config = dict(
    n_layer=11,
    d_model=512,
    n_experts=80,
    experts_per_token=6,
    d_expert=64,
    d_shared_expert=128,
    activation='swiglu',
    moe_layers=[1, 2, 3, 4, 5, 6, 7, 8, 9, 10],
    router_score='softmax',
    normalize_top_k=True,
    routed_scale=2.45,
    balance_loss=0.0192,
    balance_bias=False,
    router_z_loss=0.001,
    init_std_router=0.0077,
    lr_router=0.000316,
    n_head=4,
    n_kv_head=2,
    head_dim=128,
    vocab_size=20851,
    norm='rmsnorm',
    norm_place='pre',
    norm_eps=1e-06,
    positions='rope',
    rope_base=36800.0,
    rope_fraction=1.0,
    qk_norm=False,
    attn_scale=0.0884,
    tie_embeddings=False,
    parallel_block=False,
    init='uniform',
    init_std_qkv=0.0195,
    init_std_o=0.00416,
    init_std_up=0.0195,
    init_std_down=0.00257,
    init_out_by_depth=True,
    optimizer='muon',
    lr=0.00645,
    beta1=0.93,
    weight_decay=0.024,
    lr_head=0.00392,
    warmup_steps=200,
    schedule='wsd',
    decay_fraction=0.723,
    decay_shape='linear',
    final_lr_fraction=0.02,
    batch_tokens=65536,
    seq_len=1024,
    doc_mask=False,
    train_tokens=538100000,
    steps=8211,
    dataset='wikipedia_en',
)
Below are experts of layer 6 (counted from 0) of a mixture-of-experts language model. Rows are named router (the router's row for the expert) and show model dimensions 384-511. Each number is 500 + 40 x the weight over its row's rms, rounded and kept within 0 to 999. Numbers have three digits each.
After each expert's rows: "comes after" lists some tokens at least twice as common just before its tokens as in all text. This comes from a sample of Wikipedia text that the model never trained on. Tokens count by the router's weight.

# expert 38
router:482489516554467531494456535553429538500448391531548448514515512509457428533533479456412534521470550429551478486461485456514499497435525552520538437481523531503521473513529521520439490479511517472494518541480489532476467481481590494487491526483466515530473531546493463500488451487513466428523536513447435465569491538499477472534564490516557506461475552439523526497541536558481508447590
comes after: " ", "1", ".", "2", "3", "5"

# expert 37
router:496450495555474522451487518535447530457491444552482473523522507521479461541540457466469498508462536485524434506454475457525457481478546556553548483478531505565517474566504539494458430507550486469466503536466505513473445481453511513456511531469473522510495515587449474516483463554545442504512523554490448507518505558463446475575556418533528443432439531436537496475569503519449479438502
comes after: " ", "–", " (", "0", "′", "/"

# expert 25
router:463400470543458495459492525541473556507487436534527464561544536587491494540489473479465477555440521479549425477447490469558464512475502545550587461467490530523450489509541535501471458448495510476487545515457552544465402501476548524472531518474462527511480554543488480560518442530524457460499504505494444536518485561462477426518524431502553493493486524455525438504556538547485422509494
comes after: "0", "–", "5", "3", "4", "′"

# expert 8
router:531479538546466524440479553517467550437454452572537516536538530520468485536535479482451523577478519491543444466480482480529459479440544550535569450490542536514498461550524496527482455461548514482491487535439539543479467482433565520471561555475467540513465532536493499511481504512515498471556535518420433470538466548483477467599514463512509486452467552461544530466567520541467440452515
comes after: "1", "2", "9", "0", "8", " in"

# expert 43
router:457438506537488513439494536511484527412465453549479465530531514517470488526543433452497538562390557466520447470446474472516443485468544546551508469482544506488472445542549571513472454490517553478486495498457573544485476473449583530471531576465433534516498511513420461543503466521538453469520567617471471463498448557465486494553559487535567449476450543476526494503549517553497408476480
comes after: "\n", " |\n", ".\n\n", ")\n", ")", " |\n\n"

# expert 48
router:490439546509490504479476527536468575428469457557579475515500493532501472549577533482463471529489523475524433438490519485501454466445516531514555502489557507535490469622504535516477469441513517462489478498439515549455451484483534485407552552437450512499464534519512495526448478500544483443529537482458458435583460525451388497564517479525545416462511531470520479456577517548498474446527
comes after: "0", "8", "9", " C", " L", " D"

# expert 30
router:469491568547417549486483525525489546401466470499516406534529571520477445540550464445479549521477598462538451446491473482502484501459547527509526464508545559532403471510554518536485490460518570475497578535490547556478450442479536508420514527480471507488468493515466475547490468528545386469524498496471497444540458529495460413522519462490517447488448525444524525517502555538481398457539
comes after: ",", ".", " and", " it", " It", " he"

# expert 46
router:523468513581470550505494512511451548411466413551506460522578553540454458557497467512481465559426521494509430486468475455550443452464544549542555441504551521518451472536516519538465469481502511493471554524498579512436483490482519533501593522484472520516466502575470501518479460530529440459508509491495487540516488519461486453509538473527512545481475501459519474466551493510494422429494
comes after: " |", " a", " the", " an", " The", " is"

# expert 59
router:489406515547454545461487546551446558414431433538515418534557512515455449518531477496463513547438523435545449481458452433534484467489529576519553457519536495475479485536490511555462412480500485465461523536479547601440480479437527500525493571450486505526494502554477465544466440532502460447543529488522456499539480523471461472528520441505549463462467526485599424464560529522480491472492
comes after: " ", " |", " (", "|", ";", ":"

# expert 13
router:454457559532420539511486518538494527491454446546570430564590530556461481498520470480449504515467535459490422469492490520564473479451508535534522488466501549584442476527540527478467480462613498449423534529460541539455375492436532495464519527485456512555492504519487468502486493566546466473541493506470507472499496529451441427512557462551533511494465496454515429510571532507481451532508
comes after: "-", "|", ":", " (", "\n\n", " •"

# expert 17
router:529464497548442525451434534495481550467461423565508502612523517491456512557519461432469557517501524472522455501467472449516465459405524533494553444471578533550436454569537494559501446507506499465508504532438523557474461446491589501437528515494481556534470551545513481483454461508516472437525547523463482457508536558506470476520528445536537447492457553466526506440569515572484428465494
comes after: "0", "9", "2", "1", "8", " C"

# expert 39
router:458469491513514554484484521524426513471471473503567507547540513511472416590524439411490508519417479513534438475443469480480470447457575529537563457480505517532514490527539546503475464479535534481492482548425511523408465510469516537402550509509482561562509520504480470517495502489531472512536519564533510524522478517471475504505516496496549466442461558465508422489540501550457459464520
comes after: "1", "0", " the", " United", " World", " National"

# expert 3
router:498431523515445540493474559527456561456447501518531459504558469553489518544517456486498488560434554444539434489443467450551484479450462554530543449434552521489493411537517527491497481467598484471408517499472509473450450495422519514492530527481416523521497509527497497517461460555508455470507509533473501515525497551488473504525505481558500480510449505483533456502526534513513447546548
comes after: " the", " The", " a", "The", " is", "'s"

# expert 44
router:518425530504453522483487558520435546402457445547537461558481514536464503552549489485465511578481575495521424508457476444539492457479533570517556518460537550513491478565558584528484451474505521454474520525491535535451443483486561545494537547476453501539484504519478468551451473487533468428542520509507423523542476532469464409552541454558507498495472543465557462472576514499431459456528
comes after: " |", "|", ";", " /", " October", " July"

# expert 2
router:448439536510489549479496545510476537435473486558510381542584563502452425538522496471440540544483511493496440493462474489553429497459523503572552481507497545537514463525500548527492466448471512468481488530461542537434441475451491555490534540466477543538486510552445484566439417513558479432540520587495487381511471538448449457539557480521521509446502595437487501424500483574468499440476
comes after: " was", " to", " the", " a", " were", " is"

# expert 55
router:470449508514454503460453556567485521488461404542553493526522520540435462477552483445393507524481498421523454450487461478476458452453512550525540464521492526521490459546517546525478445450539527475463612489458578540498460460423527518481554531491486532562508562573462508562473479564500480518534540541495490501530500526496495455529523495520544510487492519460534542417601534511451432450541
comes after: " the", " of", " (", "-", ":", " \""

# expert 10
router:449432512504432536462475565573446519508450429532484509509524494533480490542546475473473509530474514455545437477453430443540491467475528535510537491456517549536488447580514523530443469491555488496452522528485507553437480479469548487491546545473477564501487495506462476503449460547514469465546495522512435485552481502470481473569563434526504441443467551503551500481591523498480441460495
comes after: " ", " |", "|", " (", " in", ":"

# expert 21
router:485462503522448521495493528521464520478470421545535484550482541526465486495535480450412505523484491470550450427476467432486463482492508515549615446465519523515532457547502543500488458489540545441470497552490517534508450467445542506476520570484494571547487590580480502525475443536539486501495543511476444519542454535503479485502522471546550446496489532461579504385582557543487493462539
comes after: " (", " \"", " of", ":", ",", " the"

# expert 28
router:472479504509430480446439546535435531494477489505520440517536535537476456546544461499434488495460520474543461470443486481485481478437553586482544462432498567516473452530521535559438446470515495468448526512420560524508500482502534559501523579471467536519493537576482469540490497529550476479525483524471465401552446494428458424530497479514551496492452496455533522502552524512456452512523
comes after: "1", " in", "9", " (", " is", " of"

# expert 52
router:497453475483454471501439564504456506469473424531525453545500490536481463534563467520430495523434502464583421455441464456539461462462485551523611487460508553526474483600535580572497511501481534451514520501481466517417431451484516543451543549465463530503458560453490444541534445569500445467532527544424453501550507534470439496534531436509558465489454485452533472436590548523446461441525
comes after: " |", " (", " P", " M", " S", " K"

# expert 73
router:468449563561487504463519518514450551436470445592509501536516532525468488530530474477467464519440506443557438457478449486496501494460523547497561425451518519570511443569542539484418463477499518434493526560473550523432469496452532540465553517514476490532468488565491514529504464514541440467511492546499476501547511513488476479513552428531541513482469571455528499396542479506460467475542
comes after: " ", " (", "–", " a", " $", "_{"

# expert 78
router:501468494467480533481489550549466527483478491530566491537506546547490502476547518468480506524460535440561448471476433476486460450483493529556528465447537463506516459499516538522418485490562524460445490505459528496504441495456508514483541494496484541481486572575495490519472442520530507504519529545486478475538482501476473472535528442550510476452524526441608503428537508530515423476527
comes after: " the", " |", ",", " of", "-", ":"

# expert 49
router:501449519516477546484470541527447542441443439536523486527538498539456469550558471489425522566475532418541425456467450465508476489486503554536575497471535523517497496608535521572451471476532523486466559518476520564473485476468553477479512532468447525496497542534497450560500463517523460447549538537511442476551453509459485470528521454544525423496481518492540485491567549509472467466526
comes after: " |", "|", ";", ":", " in", " /"

# expert 60
router:495437497533476491449479521517407552444466445546533463554529548516455429519525479501438467514432517461549449488448464468556473451443505561539626442485526535552419490536532544511513435441518507465450499531471529537474460489471542542517541534493463545513456510566503518529511466538530470478509515523489495468545446529470477502543509465512536490461469494438547468484558519530433466433499
comes after: " ", " |", "1", "2", "3", " ("

# expert 70
router:470460551515475537447498526541479512499449529507506453499491544549437471509501479454413511508459540500519471473477470432520477452449528529550557444465532567549461475498509523509471452439502532461508466545480539501428510494455514551457509562460413521549445533509499446534484482562527485440520512568508490424532446536460439437594524498515515465454450565459521519394489520522488386465513
comes after: " of", " in", ".", " to", " the", " for"

# expert 33
router:422464512584440508491508566508446526460446450523548452546554513545469452507524473479475478577434508480546417526473448493521454504450505557530550465478519535528504478556535537520471466439492565450489537528476512546460445510455516504459526570423450520543453543531482465500458450517524446491536537535501511498511457577462465487515525503519556466469485512439494491519551490523475442503524
comes after: " |", "0", "6", "5", "7", "8"

# expert 0
router:475463546524468528451510518503445510503468401515588466551551513536447400538531492458481498522454565451560457461497484453541511462451472580571587485487536535492475527544554518509496483448524527453482569510476541493492481513480535491521521542483451526467492531495496486535494437578528426506540545497464487451529458524483508439548529429499567482441458503484532506397571606513474443508550
comes after: " |", " to", " (", " and", " \"", " as"

# expert 72
router:511471491525448549441479530516476505459504503493525508552549548553506478558516484461508428531472535498515465474427494475463459445451526531520563451464574580584490459513523544539437468457526590492454514477454507521485514467497537545444509570446454544511454525537474464538461484516550462523513500547439497514532489505467502442592538481515500513514485557522558539479526482557479502466521
comes after: ".\n\n", " of", " the", " in", "\n\n", "\n"

# expert 32
router:523457509530475503426485533567495525480444460555509490570540537551474480535560458471471473521450522483526463433477493487538451470486527514513511412452553491537439483539547543485432492487560485510486482554439571537474474465437529560444537538489437530518488528510460496504468489522526505449541540533427453431516420526446446480495541437564565471479470502502557517507550517534436501467501
comes after: " |\n", "\n", ")", ")\n", ".\n", "\""

# expert 5
router:473455514523457464417509508573471497488470416542542481549565530526431506533495463475509516551480510480542448506459450488525459479462521564496552472458605472521500440570498577504473482499508520486464540524455525572457482476448559518484545587464478533499473475525442481515427485541545466521496578512533445458494481538507501454528555500557564432485486534475527471507577532511495385443546
comes after: "\n", ".\n\n", ")\n", "==", " |\n", "–"

# expert 58
router:457473540550500487468464524510457519490465425541558473559530510533440468531553433468456517537472534452542457492464479469613462470435556539549538435454505529541467481566518521531470421454513495447476510523444538477444442420421548514483488503488458525570454520564485462533515478507541508469538498543482478462546478524485475488537518467514587508447484503452536524433544545540469490485518
comes after: "1", "2", " ", "3", "4", "5"

# expert 19
router:490451514524461536438502557506477521435422439476520460535570531552462442572539488394460488571471506500538457484429463493520437474498550520506542478444556551562487473532542550499476478478514495486454517497451542531467490462471515548404556526468493516494488556522469479531494464484519481474486502495498439506522459484470429451564522470527523464483507564465531503517562567596459476442534
comes after: "1", "0", "9", "2", "8", "7"

# expert 15
router:456467496529469526443458526530491528481479480576513440534514485537457472541495491466477553552496538484571436425470467497542456490442541528520549454497594490563441409511506526514504478499543524469505504520470533537466398494395500554486546529483470528504514524508477463518473518578472480466533497526485495481559487540451464483472503404558528530473463557444554435472520558523493469522518
comes after: " the", " a", "'s", " The", " his", " new"

# expert 57
router:425449526526466517433451541544432532466461433550531410563538524550469425531573473501465510549487485453522453445479443467544485469438468537528585436481551503548517453565529507536491465483554523463449514483424528557496477471479549493491526567469438525468453523534437473544496467546521484466533549551457501442532499532486478466543529470510547433459453561438526480496576500497467456448559
comes after: "==", "0", " (", ".\n\n", "\n\n", " R"

# expert 23
router:460469580508452558494482528538473523463477516507532470510524529536444429525513486470418488522452548480531472446425466457535489456421564537556564494437544594507446480516517521520478490404480507458483492552465556538455517461416550569451517551428431528544445546545513449529486494539534494466515532540487461486520457522460438485571524502514518446455460535486518515437491505539441426508515
comes after: " of", " in", ".", " to", " for", " is"

# expert 31
router:508465533543439531490490520518462562464446444557544477513578535547494465512531433489475478517467536474554430490489453476503466489458506593518538475480541514514464457556519539532494434463515537443481533506476542543463459441450541563468514533488430521502440496558459477532471438540535441481544537572457489490514430541453495473520524475518515449465451514443565431446544507542464461513479
comes after: " |", " ", "%", ";", "|", ")"

# expert 4
router:457457526550468550463461548523476555477482437527530441518517531529433431558544448482483506529465524475567442456444500507541446486436553533557515457443543608534518469524527525504485447469500539456496549519445531553438412471468522526417493514484449499552453554552482486513495475516528490484514519504455454494509497522479435460522516457569545499446504502433491489503535507587429488467544
comes after: "0", "5", "1", "6", "2", "7"

# expert 26
router:504461514558474527480482535538435582444457480538541450528539525537434464534524418460482466544448506480524454453470480473518457475471538583525558482461542512497443479494572514501524466419522578468498501506467542539468477480467560526477531546467444536520485537547480459559509490502514485478532516502467433491533482544465466479542547469518530411465463509440545487487550540575505426464518
comes after: "0", ")", "5", "4", "6", "3"

# expert 79
router:493466523542518570469484566556531510461450458531515392536514511560517493507545466467474483545516536468518435458491482487502463494481499529507526436487563494540441464542528524519435463470518520462444531500451549571483464435429514555488580545485429551485452509560491499509448480536548463443547503561479475476500494546472467488547515445544539509499505554488549492476564509535474505521517
comes after: " |\n", "|", "-", "\n", ")\n", "\n\n"

# expert 41
router:477446556516432523484482508526485506464484497514491447509594571531469461506549465457491524536484521429532453497423475490548443459460477515568515426474482521558519488515483508524467466507538571444458511526446578531453468516467536525464510559456434509515495535536502472546510409553549445435538560536441501519503483536471476453543497490496499458454450511465516524427520547534438517455507
comes after: " of", " the", " a", " with", " and", " for"